{"n_layer": 8, "d_model": 192, "n_experts": 16, "d_expert": 448, "activation": "squared_relu", "moe_layers": [1, 3, 5, 7], "normalize_top_k": false, "routed_scale": 2.0, "balance_loss": 0.00533, "init_std_router": 0.0263, "steps": 7772, "dataset": "wikipedia_en"}
Below are experts of layer 5 (counted from 0) of a mixture-of-experts language model. Rows are named router (the router's row for the expert), down (a neuron's output weights, with its number) and show model dimensions 0-191. Each number is 200 + 40 x the weight over its row's rms, rounded and kept within 0 to 999.
After each expert's rows: "comes before" lists some tokens at least twice as common just after its tokens as in all text. This comes from a sample of Wikipedia text that the model never trained on. Tokens count by the router's weight.

# expert 11
router,216,219,239,201,176,232,259,232,252,128,216,222,225,217,126,202,203,162,283,180,201,123,167,220,265,229,171,202,232,193,207,150,151,171,181,275,230,224,182,204,172,192,162,232,242,227,167,217,247,199,186,253,251,152,137,203,206,258,134,230,167,189,136,234,174,160,160,121,158,171,187,151,178,198,230,206,158,154,215,152,216,176,189,233,266,201,220,180,228,148,212,236,177,181,133,114,269,176,218,194,206,235,196,193,205,218,202,196,190,158,240,230,166,220,141,257,171,232,229,162,212,226,221,177,200,119,248,193,135,170,262,168,186,255,201,155,122,211,252,125,186,203,198,197,232,228,223,216,200,214,214,198,210,153,205,234,271,155,239,287,282,191,172,233,258,224,176,266,236,145,141,173,119,129,215,224,244,307,207,193,253,219,236,206,153,261,176,243,241,199,289,187
down0,236,208,198,264,227,94,226,170,240,169,222,215,215,174,264,207,171,263,251,199,215,144,195,212,215,148,154,196,243,192,214,212,174,212,182,207,184,196,200,274,201,221,204,195,147,183,199,237,260,196,110,240,227,193,216,208,181,201,255,182,288,197,209,279,210,274,243,167,296,230,300,195,160,181,201,208,220,191,140,239,142,194,159,201,176,247,165,209,208,141,176,252,257,196,182,228,137,223,118,158,240,152,178,130,169,214,212,221,216,197,177,173,253,176,138,202,209,188,152,126,126,219,104,188,200,330,275,186,189,312,190,154,176,159,224,230,115,192,161,202,211,199,207,199,249,145,224,162,194,155,136,209,196,226,216,179,201,204,217,176,235,203,193,199,235,190,199,210,163,276,246,177,169,200,210,249,168,229,201,206,176,170,113,231,180,238,222,177,198,178,204,116
down1,144,230,228,217,239,221,127,238,177,182,193,201,193,250,170,215,255,206,218,178,202,157,229,215,164,239,191,156,269,152,200,224,239,184,207,185,205,237,193,214,220,215,191,273,256,208,188,199,222,219,200,191,200,248,62,213,199,167,181,145,185,199,239,212,240,117,167,189,152,174,146,97,212,241,293,240,225,225,210,208,140,205,236,179,154,224,182,222,232,200,220,271,329,251,171,191,135,217,251,163,194,223,197,213,233,196,326,180,273,208,219,200,191,208,200,239,228,135,288,173,188,220,166,257,210,208,290,161,213,246,201,191,208,178,154,252,188,208,138,223,210,229,154,166,163,169,187,224,198,181,182,235,184,176,200,175,155,172,222,168,229,166,209,199,157,212,112,155,201,166,177,210,250,206,216,194,189,263,156,239,209,243,295,141,91,196,138,208,136,254,207,208
comes before: " and", " the", " which", " he", " but", " a"

# expert 10
router,250,263,249,142,202,251,196,222,245,83,208,161,243,212,187,235,178,221,260,251,182,119,207,245,247,222,219,168,170,194,188,145,145,191,113,204,166,163,185,122,240,222,255,240,198,218,249,218,249,148,218,235,213,183,221,209,143,231,193,208,215,184,181,162,200,180,104,144,182,190,160,153,118,209,226,247,195,183,189,224,166,199,183,258,274,210,169,161,243,160,197,215,160,221,138,137,223,200,210,148,152,235,214,223,175,230,233,230,248,182,171,231,191,186,226,207,159,246,215,162,186,241,184,204,170,100,203,247,171,173,246,153,221,245,198,115,172,234,227,140,263,211,203,183,234,215,201,168,202,214,230,222,249,202,169,185,202,123,238,262,217,165,173,195,244,217,193,237,261,156,181,221,144,205,200,202,242,340,235,186,228,246,134,183,185,225,148,259,217,107,267,167
down0,186,185,167,200,252,237,245,170,209,175,151,191,224,170,253,199,207,205,184,247,140,209,215,172,182,259,212,207,217,209,176,173,217,154,176,237,160,222,207,125,212,225,177,194,227,97,106,132,159,215,297,186,134,140,223,211,167,212,210,199,196,170,175,185,235,326,188,223,113,262,214,201,142,231,215,215,241,252,150,221,168,161,226,186,242,244,167,254,195,160,126,222,248,166,207,190,235,242,197,194,203,230,180,175,208,143,181,153,111,150,136,160,209,253,125,225,200,164,211,197,256,310,222,214,233,155,195,195,199,221,242,197,171,219,250,228,222,199,188,230,218,235,165,143,197,162,201,210,199,82,221,166,171,225,211,171,195,219,234,222,196,151,206,188,114,278,226,242,199,249,263,224,166,260,242,242,202,196,158,170,171,210,231,194,213,218,286,146,233,227,113,156
down1,204,207,183,186,251,196,133,161,188,184,218,198,185,214,266,210,244,194,166,240,210,191,140,173,145,252,277,148,231,231,272,280,223,203,106,184,198,179,153,205,137,225,178,158,165,219,206,232,256,255,120,214,317,196,225,184,202,208,195,189,196,185,153,237,251,255,223,164,175,219,249,210,185,226,191,198,145,112,182,176,133,229,205,198,212,225,224,206,111,210,214,192,150,175,163,219,260,82,137,184,235,225,234,259,171,175,235,203,207,226,146,187,199,212,213,217,237,198,196,242,217,256,179,198,163,231,160,171,243,216,181,175,205,232,215,192,202,269,190,319,169,183,184,248,207,134,266,167,212,229,186,134,173,92,176,156,196,268,218,199,182,200,183,112,240,175,230,216,180,197,158,181,207,238,201,113,207,195,245,191,177,195,116,191,98,203,149,228,207,209,185,247
comes before: " ", " —", " \"", " +", " −", " L"

# expert 13
router,216,266,228,154,202,231,170,187,231,100,218,196,198,205,152,236,205,213,256,217,189,127,202,247,271,233,182,225,214,241,216,183,159,240,125,272,185,175,223,144,236,196,244,184,209,221,214,217,234,174,316,252,216,200,171,187,220,210,153,234,221,191,168,205,135,171,177,162,202,181,219,206,210,194,233,251,187,172,188,183,223,148,230,255,239,229,176,137,225,160,180,197,125,212,174,125,250,134,222,211,178,138,205,267,134,191,197,239,179,206,205,241,183,148,234,218,201,244,197,189,191,223,228,210,180,137,216,174,149,209,235,140,203,247,241,152,149,259,224,139,240,230,220,174,222,187,182,180,197,154,245,179,275,143,161,215,237,122,181,269,252,191,162,201,224,153,181,222,241,156,144,168,148,158,206,212,256,385,255,206,208,220,199,202,160,202,189,273,181,132,265,179
down3,243,238,190,203,192,253,186,157,223,193,214,256,149,181,231,265,194,170,210,184,217,151,227,225,256,186,258,275,181,230,218,217,260,228,218,217,269,151,234,222,207,124,234,228,258,177,115,157,158,215,147,144,201,222,189,238,205,169,205,189,200,204,191,274,204,212,228,197,203,219,187,233,253,223,160,198,206,171,183,198,266,210,267,187,155,180,249,179,159,149,237,171,129,181,119,178,208,109,196,181,203,195,186,210,89,224,209,213,141,101,153,233,239,184,150,210,174,285,222,125,212,131,243,169,170,163,116,214,214,194,270,197,235,228,271,205,173,169,269,184,185,149,172,260,248,205,213,178,140,204,172,190,187,159,121,198,204,197,272,177,262,229,163,203,245,155,193,213,266,170,148,284,199,212,177,204,185,224,214,212,201,221,200,184,180,210,176,200,147,109,155,301
down4,178,199,225,180,260,173,213,108,196,184,135,134,181,191,204,181,215,0,144,209,196,243,199,164,166,197,204,162,197,233,254,231,161,183,189,187,167,269,169,186,235,237,193,182,255,190,202,179,200,165,196,234,162,196,137,186,182,242,226,161,200,231,261,197,188,184,217,212,186,197,233,198,217,203,261,165,256,165,235,206,263,232,261,207,163,216,239,154,208,174,197,157,201,179,196,186,215,227,222,210,191,151,195,219,167,198,247,207,132,260,224,160,232,196,161,256,121,158,179,245,240,191,152,205,165,225,265,204,208,220,214,203,175,67,230,192,219,204,175,209,200,149,271,194,212,112,239,190,195,158,205,217,189,108,190,177,175,219,202,247,296,220,155,222,256,235,209,200,201,199,268,215,291,220,187,136,166,139,265,220,219,237,244,197,190,196,199,194,181,190,220,186
comes before: "|", "-", "==", "The", "===", "In"

# expert 2
router,273,248,192,198,164,162,217,220,232,194,224,161,218,177,161,181,188,203,219,201,174,194,216,219,157,234,121,139,146,246,171,152,206,201,171,246,187,221,168,187,129,229,127,261,220,196,232,165,300,161,231,239,258,139,212,207,259,195,177,221,217,251,146,208,188,130,158,146,188,160,194,135,159,229,225,199,198,144,203,163,144,122,180,208,203,183,180,155,221,116,193,272,196,247,184,141,217,188,205,169,241,194,189,251,237,261,192,162,223,165,199,269,232,229,218,218,147,193,192,215,210,195,220,167,184,165,190,187,166,166,221,141,229,226,209,170,162,278,199,163,307,186,243,212,209,142,187,239,187,177,269,196,232,135,235,167,261,121,183,265,210,154,158,213,249,245,175,300,276,148,154,255,195,225,240,244,228,327,189,150,232,216,210,161,196,204,180,229,187,129,199,173
down8,161,256,212,200,294,244,200,206,197,229,161,268,162,217,196,243,225,257,222,199,246,124,180,184,200,227,188,277,173,154,167,156,95,222,221,126,150,236,199,178,221,195,174,192,191,192,255,256,220,161,249,227,208,177,291,210,125,193,222,149,233,185,214,184,221,180,188,150,197,243,210,196,157,146,172,194,168,235,179,172,201,214,231,240,245,228,205,192,194,185,186,232,221,224,193,206,327,190,165,304,132,232,157,220,184,203,173,282,155,170,267,224,214,173,197,201,225,144,111,177,196,176,203,143,196,273,176,172,217,209,163,202,228,212,86,187,247,164,254,186,173,186,234,148,195,206,188,184,210,211,233,126,225,168,245,233,129,237,257,123,147,218,203,236,212,210,176,298,253,199,183,223,211,205,213,147,168,192,220,246,150,237,202,165,174,155,171,192,189,94,172,250
down9,197,157,282,192,203,180,154,212,201,149,206,154,240,299,199,230,83,354,205,146,174,190,190,149,154,206,244,197,206,168,261,197,182,237,132,198,200,147,207,216,211,219,205,220,263,220,203,163,161,181,205,155,187,179,245,238,181,272,170,244,233,198,285,123,227,218,185,189,201,132,196,173,277,181,283,287,116,197,165,228,147,228,278,220,206,216,200,228,192,252,253,129,192,200,188,240,196,186,197,196,170,253,179,248,222,170,189,218,178,208,170,220,189,221,260,208,161,208,201,242,154,203,204,226,233,201,196,264,221,122,187,197,205,165,168,217,207,154,262,230,107,217,195,195,202,159,263,303,189,207,172,248,186,250,213,148,244,201,198,184,209,184,271,266,181,171,214,216,189,164,228,158,232,164,198,193,182,188,174,185,143,225,194,161,266,193,215,193,163,180,103,221
comes before: "9", "4", "6", "5", "8", "7"

# expert 5
router,232,266,221,142,203,206,148,159,238,134,255,183,187,233,151,236,210,227,256,206,211,120,161,247,220,262,165,202,262,226,201,154,151,239,162,227,212,215,162,156,209,229,170,223,176,237,241,199,260,183,262,242,201,140,203,144,202,211,158,248,213,178,163,195,163,179,150,159,135,189,240,188,220,200,213,258,143,217,190,267,213,176,186,233,253,203,144,162,223,158,119,251,152,197,173,159,238,128,267,151,197,148,212,248,180,252,160,263,192,184,224,245,157,210,188,227,239,268,193,209,141,232,191,152,161,144,182,267,119,182,233,144,154,242,203,140,134,267,224,184,232,199,222,193,264,207,182,227,190,192,247,196,226,149,187,180,239,157,206,320,247,157,178,202,224,225,176,246,258,149,142,201,150,179,221,241,185,316,223,187,233,194,246,223,155,223,188,220,183,134,193,158
down8,182,137,134,252,176,220,212,137,262,198,168,100,164,165,238,191,194,260,183,133,167,191,214,234,212,167,192,215,216,213,190,179,195,297,188,186,198,166,172,141,150,185,169,235,211,205,179,161,243,184,169,124,230,164,190,233,171,133,238,168,186,189,158,102,193,219,183,188,190,248,118,188,293,205,211,138,211,184,204,191,187,191,188,183,217,200,206,200,245,177,225,177,197,200,183,248,178,194,186,279,203,193,206,199,259,174,108,165,196,315,161,210,154,251,205,249,270,235,255,240,168,235,248,215,197,152,161,272,283,241,236,196,273,201,198,130,217,213,178,246,206,173,225,205,169,198,199,229,240,265,239,149,164,123,216,217,159,164,206,219,210,198,193,127,172,144,155,245,236,181,215,191,202,227,137,208,209,269,290,119,201,263,265,148,124,231,210,168,196,192,221,188
down9,203,175,209,241,139,320,199,208,187,221,192,161,214,224,114,234,125,187,127,238,222,213,213,212,178,272,254,230,225,177,202,192,191,236,244,161,177,167,170,134,193,174,203,188,225,229,163,141,305,212,220,203,259,219,226,217,204,179,199,114,177,182,217,188,295,201,208,195,179,123,205,204,233,239,274,209,238,195,180,253,208,198,211,144,208,214,194,175,150,253,291,257,165,198,252,262,190,174,156,117,127,267,225,227,194,157,243,106,201,203,173,178,228,190,141,223,146,127,207,185,104,120,199,190,233,144,241,213,177,227,187,229,239,286,200,176,186,153,163,198,201,215,221,161,189,203,200,221,152,161,194,192,216,192,173,148,175,209,252,199,218,108,158,213,203,173,184,107,171,251,161,247,165,206,183,287,191,239,212,234,249,175,205,242,219,204,219,147,165,223,171,198
comes before: "201", "1", "200", "0", "2", "202"

# expert 6
router,192,275,135,140,222,194,187,175,270,148,245,238,216,259,145,213,157,259,275,255,192,161,212,202,253,196,195,199,179,203,151,130,206,249,94,231,234,178,147,176,153,191,177,235,222,213,155,239,199,201,257,250,159,144,210,273,183,200,124,284,162,191,193,159,217,140,136,203,125,183,220,154,174,197,208,199,184,197,207,225,217,204,255,234,204,243,188,233,224,229,173,224,137,230,115,201,254,194,231,201,212,244,159,273,156,198,216,216,264,232,263,216,211,244,209,261,178,198,153,221,169,245,228,183,166,171,182,192,173,179,260,135,172,213,146,171,229,198,231,185,248,194,209,151,207,185,220,206,237,206,211,253,273,236,225,208,229,127,141,176,164,193,177,177,197,227,189,290,212,176,230,168,88,131,190,147,286,270,195,196,269,151,149,147,205,196,190,233,182,205,220,151
down0,162,112,153,207,189,198,253,265,166,182,192,201,233,126,188,129,208,236,191,194,267,180,214,197,168,204,169,268,211,165,237,222,287,236,178,201,167,195,186,195,203,159,195,164,157,190,237,207,247,225,222,212,179,240,213,139,237,149,237,179,219,213,224,206,179,205,205,191,153,169,241,139,204,165,244,199,237,169,128,173,120,289,243,225,160,132,227,215,172,183,266,210,195,242,158,214,141,207,217,271,264,200,260,172,207,260,195,139,202,207,185,165,217,266,152,154,126,237,155,155,246,197,244,246,160,151,284,191,207,214,227,309,202,192,176,187,143,223,158,220,194,89,185,197,166,208,207,210,170,303,187,136,291,177,184,212,191,210,167,253,214,154,152,163,242,239,201,223,199,249,249,238,171,204,242,211,111,195,196,209,222,222,213,210,236,162,172,103,160,175,223,245
down1,247,230,229,199,230,260,213,180,207,146,197,171,175,141,234,187,169,106,207,165,165,180,244,251,331,214,217,254,212,253,178,248,150,209,181,223,179,197,138,179,236,230,201,172,177,225,196,215,246,219,194,228,212,203,223,218,197,253,138,218,164,255,143,263,160,207,242,160,190,266,242,208,133,189,182,133,199,157,220,137,282,154,137,261,182,200,185,183,189,118,226,157,171,190,177,148,237,191,260,192,260,183,191,150,179,176,214,219,178,158,184,208,205,170,114,228,271,242,227,189,170,191,209,280,246,196,261,204,186,197,256,166,277,226,191,183,198,262,188,217,108,226,177,200,180,183,141,279,247,188,228,115,240,151,186,228,240,153,194,194,190,189,206,254,205,159,181,255,201,181,256,171,238,157,230,186,144,120,172,165,236,198,131,164,308,200,159,228,231,197,175,183
comes before: " to", " by", " in", " was", " is", " as"

# expert 7
router,222,261,174,137,165,184,213,186,231,151,248,129,230,189,217,213,205,235,235,183,209,204,218,169,202,182,177,121,235,232,216,178,185,219,169,285,198,201,160,223,172,244,203,275,183,268,237,176,263,163,255,267,254,159,207,216,201,269,206,243,230,160,216,150,226,186,140,173,166,180,237,146,174,177,255,194,215,157,222,207,134,149,139,212,179,247,239,210,226,190,135,224,110,134,166,190,275,170,237,206,245,200,202,173,232,220,161,182,234,200,203,272,177,210,132,267,134,212,136,180,162,211,230,190,141,184,216,148,187,238,229,120,241,191,143,126,195,237,210,212,209,198,231,184,220,206,168,234,183,223,276,152,244,204,167,174,241,166,246,289,188,181,215,185,242,244,225,233,263,159,181,203,168,186,189,115,323,274,207,185,185,168,182,141,120,251,156,161,176,156,218,175
down12,222,158,200,172,167,140,191,139,183,259,200,202,145,253,208,102,190,247,171,180,218,201,187,195,231,218,259,183,196,225,191,202,225,206,164,144,191,178,143,179,143,231,195,169,176,229,234,204,225,170,244,146,196,155,204,178,241,272,243,227,211,198,176,181,171,172,206,225,160,202,152,254,218,274,286,142,170,187,232,212,211,270,155,116,193,181,150,276,210,112,179,276,151,244,180,161,221,194,228,245,103,189,178,179,222,190,195,195,221,155,194,193,282,200,212,242,220,256,179,223,228,223,214,163,263,239,183,199,192,198,119,195,198,309,243,197,234,169,199,251,189,174,188,171,251,241,171,230,293,275,190,246,172,154,184,197,246,255,260,223,237,209,106,239,189,216,121,123,187,203,213,169,141,165,224,187,158,220,194,201,102,202,199,249,239,214,174,204,204,246,120,155
down13,219,231,201,182,261,119,199,186,188,193,191,222,181,185,133,252,194,282,132,184,130,177,165,193,133,240,134,244,162,236,222,194,237,166,185,112,204,201,164,209,231,200,141,257,196,167,240,182,273,207,191,172,218,192,244,161,188,165,168,232,261,244,164,185,258,186,221,91,251,213,227,164,168,199,199,262,232,232,161,210,181,159,191,185,193,241,135,194,124,216,270,227,197,180,218,206,222,258,177,133,177,155,113,183,212,206,219,238,183,205,241,198,172,191,142,220,141,210,139,246,136,213,189,177,202,180,149,310,191,223,232,166,241,205,257,126,205,150,189,240,204,295,192,197,265,213,225,251,184,158,211,124,172,85,238,210,238,202,185,199,226,214,130,186,190,232,181,207,256,153,215,213,234,151,217,258,281,244,221,204,173,236,214,229,189,214,185,150,223,144,254,185
comes before: "–", ",", " |", ".", ")", "th"

# expert 4
router,157,249,206,99,144,245,214,178,246,133,186,137,247,218,196,231,221,191,221,183,208,192,200,212,253,162,213,176,230,218,197,168,226,253,107,258,205,277,162,134,153,200,218,257,239,185,218,254,235,138,240,280,175,200,214,217,242,206,187,203,229,203,179,162,219,107,149,223,208,167,228,123,251,195,301,243,149,128,223,219,127,229,165,183,264,204,177,180,238,190,232,266,195,219,153,188,274,154,204,204,156,253,224,189,201,211,230,241,211,235,219,173,144,219,168,237,206,157,154,226,144,255,152,200,168,186,220,288,187,152,240,152,170,219,202,177,144,252,172,169,221,190,190,197,168,244,210,197,180,200,201,214,242,120,203,168,319,179,204,340,215,223,130,186,245,243,179,231,216,191,148,209,203,218,204,195,177,266,201,126,206,201,194,180,185,215,173,176,226,246,224,178
down0,123,199,212,159,228,174,167,257,206,244,201,239,153,289,227,201,162,148,175,200,166,172,187,228,231,190,281,207,222,203,187,215,154,162,196,253,205,155,140,147,186,133,179,165,268,182,144,196,195,294,135,272,211,176,168,216,231,245,202,198,157,186,190,229,198,211,203,145,84,224,148,186,140,241,265,242,246,236,147,212,143,149,208,195,226,250,212,138,251,225,211,207,183,129,240,297,159,157,185,225,139,211,250,209,134,158,206,219,203,118,111,173,228,256,182,200,232,220,161,257,231,270,262,131,204,223,148,196,184,182,214,152,194,214,220,232,218,199,187,253,217,207,179,238,207,220,237,200,223,279,177,206,192,206,275,133,183,204,236,111,170,246,220,153,158,182,189,168,162,184,299,149,219,231,204,230,249,204,211,263,181,220,192,214,234,169,200,168,167,183,210,212
down1,268,164,213,218,199,200,282,197,224,236,205,192,208,214,141,191,255,350,238,141,175,174,233,238,227,185,225,237,251,185,221,196,124,207,310,159,256,170,222,176,217,147,227,191,241,170,175,179,209,183,204,194,209,202,204,164,164,182,206,202,267,224,179,221,205,266,162,210,181,208,127,137,229,244,197,197,235,166,177,232,186,235,162,213,177,193,142,192,157,186,128,168,256,204,255,225,259,173,150,226,181,208,264,207,183,174,142,157,189,174,199,172,199,207,201,159,200,234,203,150,197,261,171,126,285,158,203,209,198,203,231,251,227,108,238,256,206,194,252,274,210,254,124,217,206,218,114,237,249,203,180,226,222,196,193,208,197,211,130,173,132,193,293,234,185,241,213,258,199,164,143,185,176,196,144,198,225,171,196,178,234,139,171,248,291,202,199,96,186,225,251,257
comes before: " |", " |\n", " of", " a", " well", " also"

# expert 9
router,250,288,220,154,225,199,201,174,247,125,224,100,215,243,172,150,190,219,228,240,209,193,178,259,168,183,231,172,168,226,193,135,193,245,154,289,237,215,198,175,210,219,185,256,234,229,217,177,238,219,250,252,242,105,209,243,175,237,166,281,219,132,164,185,165,220,146,228,204,206,154,208,152,204,201,269,153,149,233,248,236,215,206,202,185,273,244,166,225,220,126,214,201,143,138,159,231,163,206,191,193,231,152,208,185,195,200,217,144,173,258,214,190,257,181,290,192,203,156,173,149,231,232,217,235,156,203,226,201,214,181,128,180,220,152,179,201,242,172,93,230,200,226,154,230,187,174,208,173,218,266,197,247,234,181,186,200,165,198,280,235,153,131,199,219,235,223,279,287,186,191,214,138,196,190,133,200,287,195,193,195,159,179,195,110,252,147,178,192,170,273,161
down0,267,220,206,189,185,192,230,240,212,160,164,208,199,247,201,163,138,113,200,193,255,204,244,226,164,252,217,141,220,189,222,165,184,205,166,259,202,209,205,181,192,222,217,200,280,193,164,137,237,201,229,146,268,217,232,152,285,196,208,239,114,175,215,142,290,186,228,270,185,248,182,222,207,235,215,203,141,148,222,197,222,180,217,195,219,210,195,210,168,220,186,170,260,248,163,147,199,144,252,169,226,174,188,216,241,215,160,233,259,155,199,149,186,205,30,207,185,179,179,176,177,144,207,257,179,160,180,225,216,183,198,144,227,264,247,223,203,97,270,194,186,265,175,202,265,234,203,221,224,185,243,216,166,213,187,269,221,194,143,194,209,213,146,209,284,107,134,279,182,160,198,197,212,217,198,157,220,173,197,205,199,228,193,205,293,138,212,257,117,227,169,233
down1,195,127,203,205,182,193,217,184,160,248,186,222,231,197,257,194,242,324,228,268,179,207,207,147,219,201,197,195,227,179,202,165,211,184,215,176,255,247,153,148,278,183,125,214,130,176,178,225,166,225,135,151,170,190,169,194,256,151,188,162,260,148,192,188,174,199,153,256,219,184,187,230,242,106,280,84,294,181,198,259,168,224,236,194,232,201,209,259,208,213,198,244,271,189,259,169,183,154,205,209,173,144,205,207,180,229,238,209,213,269,195,173,153,176,213,167,194,169,173,188,260,141,170,179,157,244,266,180,133,265,224,168,299,243,189,164,123,137,207,211,214,248,215,245,198,185,159,276,272,186,178,199,186,201,218,242,192,209,239,230,139,194,162,163,193,255,183,197,161,205,194,264,239,215,202,188,225,217,298,250,224,166,236,227,243,209,267,170,184,149,187,189
comes before: " of", ",", ".", " in", " and", ".\n\n"

# expert 14
router,242,244,213,153,210,256,176,229,188,138,218,155,240,190,154,156,163,250,270,197,186,148,210,204,283,233,214,152,216,228,167,164,167,247,136,169,185,206,196,186,155,223,214,166,238,210,181,215,204,195,250,223,187,185,161,162,176,189,157,229,150,209,126,221,161,174,148,155,164,201,231,234,199,153,255,255,164,181,154,248,198,211,154,274,286,212,174,165,162,149,152,264,157,236,137,163,245,164,206,176,218,199,97,177,222,241,169,253,175,156,184,192,260,218,215,213,245,271,240,153,208,255,184,229,151,150,165,266,117,167,253,139,213,245,189,165,158,256,232,150,259,164,251,275,228,153,201,182,201,178,212,160,267,207,231,234,234,176,204,245,223,214,220,214,206,195,168,275,206,164,158,250,168,192,209,205,269,354,215,211,229,197,138,174,179,226,173,242,192,222,211,163
down3,242,160,220,147,217,225,207,213,185,174,199,232,224,137,204,197,178,254,236,100,134,289,189,279,181,242,197,217,179,174,282,192,219,181,183,192,237,198,208,238,168,222,232,232,167,237,221,221,213,265,149,160,203,207,202,228,170,205,175,238,221,270,177,170,170,151,235,191,242,220,159,146,183,222,220,176,165,183,214,210,202,248,246,272,151,195,230,183,185,172,249,161,171,175,235,257,218,167,180,155,210,258,211,200,196,130,206,238,176,187,206,198,224,253,272,212,167,232,265,171,288,179,228,148,206,224,301,244,215,183,146,132,172,202,217,172,187,309,165,221,144,225,186,243,198,164,203,165,162,212,211,196,192,242,163,208,149,199,207,117,214,189,168,276,111,205,202,225,290,158,231,173,150,193,148,151,148,227,112,97,182,106,179,241,205,150,240,166,225,146,206,240
down4,186,261,169,198,303,251,226,226,259,211,146,219,220,216,129,227,220,179,242,146,164,129,189,184,124,225,205,252,113,221,113,222,204,247,219,205,227,228,202,98,207,226,175,292,187,175,243,205,210,175,114,189,204,172,223,168,243,242,227,194,130,204,225,241,222,268,145,205,183,233,203,174,210,192,135,206,291,147,167,204,219,179,199,197,151,226,228,110,159,191,204,134,128,139,166,190,254,208,161,265,199,191,250,216,146,213,165,219,199,199,206,215,187,208,341,206,174,179,186,200,168,173,222,199,191,170,175,203,229,188,109,211,252,197,226,230,194,245,223,259,212,200,147,148,221,193,245,201,219,215,134,214,195,139,207,200,197,193,187,232,215,145,151,202,192,256,181,182,190,136,173,201,248,203,199,145,202,195,214,284,131,267,180,139,184,203,198,160,211,111,192,241
comes before: ":", "-", "\n", " /", " (", " •"

# expert 8
router,198,256,178,152,206,183,243,172,242,143,222,144,232,241,144,237,198,222,248,257,196,163,220,194,192,219,164,181,183,239,143,167,251,198,120,212,249,207,175,166,196,223,239,232,182,177,210,191,194,210,217,224,263,127,130,207,199,203,107,183,197,200,183,201,184,193,165,172,182,195,167,182,159,197,199,238,208,155,192,223,267,197,159,217,267,178,240,183,213,204,163,216,202,197,186,115,343,112,207,247,227,260,259,207,167,250,176,230,165,190,271,241,157,230,176,327,158,217,168,186,176,244,212,183,126,122,183,187,172,189,225,189,284,233,209,135,154,223,243,202,232,186,227,142,203,170,190,224,188,206,220,160,222,177,233,194,190,177,221,281,221,179,146,148,269,186,230,317,203,200,161,169,183,150,203,191,225,322,202,195,245,202,161,182,125,219,157,190,190,156,240,141
down0,148,208,181,216,204,199,215,186,219,183,196,123,109,197,196,239,239,238,177,200,251,205,212,196,124,186,198,226,143,174,218,192,200,192,209,158,188,166,198,183,256,186,185,262,146,176,198,235,275,276,136,181,204,171,138,197,188,220,187,190,273,132,209,165,180,205,215,145,173,212,197,224,215,197,228,254,295,141,184,214,210,178,154,137,247,140,220,158,180,159,195,281,262,150,185,133,145,212,204,212,219,191,211,205,232,159,208,227,247,199,228,167,230,242,216,202,188,209,244,152,194,220,199,206,213,258,227,196,230,186,196,194,201,110,207,232,279,192,230,208,247,202,168,124,217,178,140,148,179,129,230,177,202,259,188,104,170,165,218,221,223,236,260,113,232,174,126,227,228,200,237,264,149,204,244,88,302,157,299,203,246,191,266,130,235,181,178,205,205,194,205,273
down1,219,180,221,206,165,135,164,195,151,126,211,201,148,220,118,300,218,252,175,197,123,173,243,185,237,268,191,195,210,231,143,202,242,185,247,172,245,209,248,166,237,219,174,194,143,208,225,185,190,136,245,183,214,219,199,138,246,197,214,146,126,150,200,212,220,185,207,93,182,215,191,213,184,227,212,197,134,236,245,204,193,234,139,181,139,189,217,219,168,247,204,230,203,217,222,220,211,250,210,278,145,236,204,183,200,135,200,255,236,212,150,161,140,193,186,281,206,194,167,123,210,107,191,220,171,95,172,206,172,170,201,232,208,263,144,240,193,195,182,218,176,237,168,149,150,262,186,201,178,213,213,258,247,175,204,213,174,114,154,154,249,237,123,220,207,244,208,196,196,138,242,221,226,189,212,213,197,261,179,205,235,278,288,203,171,152,219,304,219,232,208,279
comes before: " the", " a", " his", " her", " their", " an"

# expert 15
router,199,202,207,203,145,192,236,232,249,181,183,168,210,222,144,199,214,297,195,230,261,207,144,212,164,206,158,199,214,208,199,175,167,225,104,182,242,197,225,168,169,245,128,256,145,223,279,255,262,145,225,259,238,176,199,262,201,219,163,273,202,222,223,233,206,234,165,140,169,199,191,106,228,163,219,206,142,120,148,204,204,187,235,237,173,202,197,190,195,256,169,226,171,158,213,181,249,227,245,204,206,230,198,169,177,267,163,189,195,162,219,210,161,213,111,307,162,197,194,159,191,304,167,198,195,174,183,211,154,168,249,104,213,264,235,73,241,243,204,181,206,195,207,196,225,167,224,206,201,243,245,181,209,224,170,145,252,180,223,221,236,256,189,151,187,208,217,196,295,136,99,170,127,192,234,192,200,250,219,187,232,223,152,213,158,275,149,170,203,186,224,207
down0,247,227,160,268,183,168,228,188,221,192,292,248,189,219,173,281,142,176,237,174,178,165,238,203,142,119,188,206,223,257,175,207,186,168,259,172,217,160,175,214,222,202,195,164,166,218,245,228,201,219,232,204,127,207,172,182,207,260,211,132,216,265,188,237,221,232,190,186,145,304,269,191,198,224,180,238,263,160,205,194,180,221,246,212,182,231,220,176,231,203,135,241,198,198,248,199,247,200,254,184,189,186,169,245,241,244,202,179,224,174,204,218,271,113,215,119,246,241,190,204,268,139,175,213,211,122,237,167,141,196,202,302,182,302,257,246,231,213,244,248,220,217,203,200,184,194,252,164,223,211,145,194,265,191,232,149,193,237,128,206,166,162,255,204,173,288,203,94,205,164,183,197,92,136,144,171,219,253,174,219,170,145,185,224,238,216,183,210,237,201,190,204
down1,136,184,184,243,151,145,142,247,208,178,263,191,195,171,192,215,196,179,160,225,133,232,142,219,229,206,186,171,209,257,156,159,138,160,246,160,159,204,215,225,181,165,188,186,187,190,201,199,184,199,221,221,210,218,197,231,196,315,183,142,207,248,220,175,129,189,283,200,188,219,187,244,205,207,218,125,194,220,122,224,201,247,232,200,179,188,179,259,180,212,128,190,176,198,147,216,202,182,177,209,210,190,224,140,289,253,193,200,174,128,212,201,256,197,172,171,106,147,195,180,245,221,210,202,161,219,232,169,187,192,234,192,102,246,170,243,209,237,209,181,223,292,246,302,167,222,168,273,151,270,192,154,207,219,220,98,142,237,188,156,238,219,159,214,204,146,230,220,172,261,182,215,242,236,230,317,134,211,189,206,127,209,214,179,188,128,195,217,258,295,240,210
comes before: " |", " (", "o", "en", "an", "a"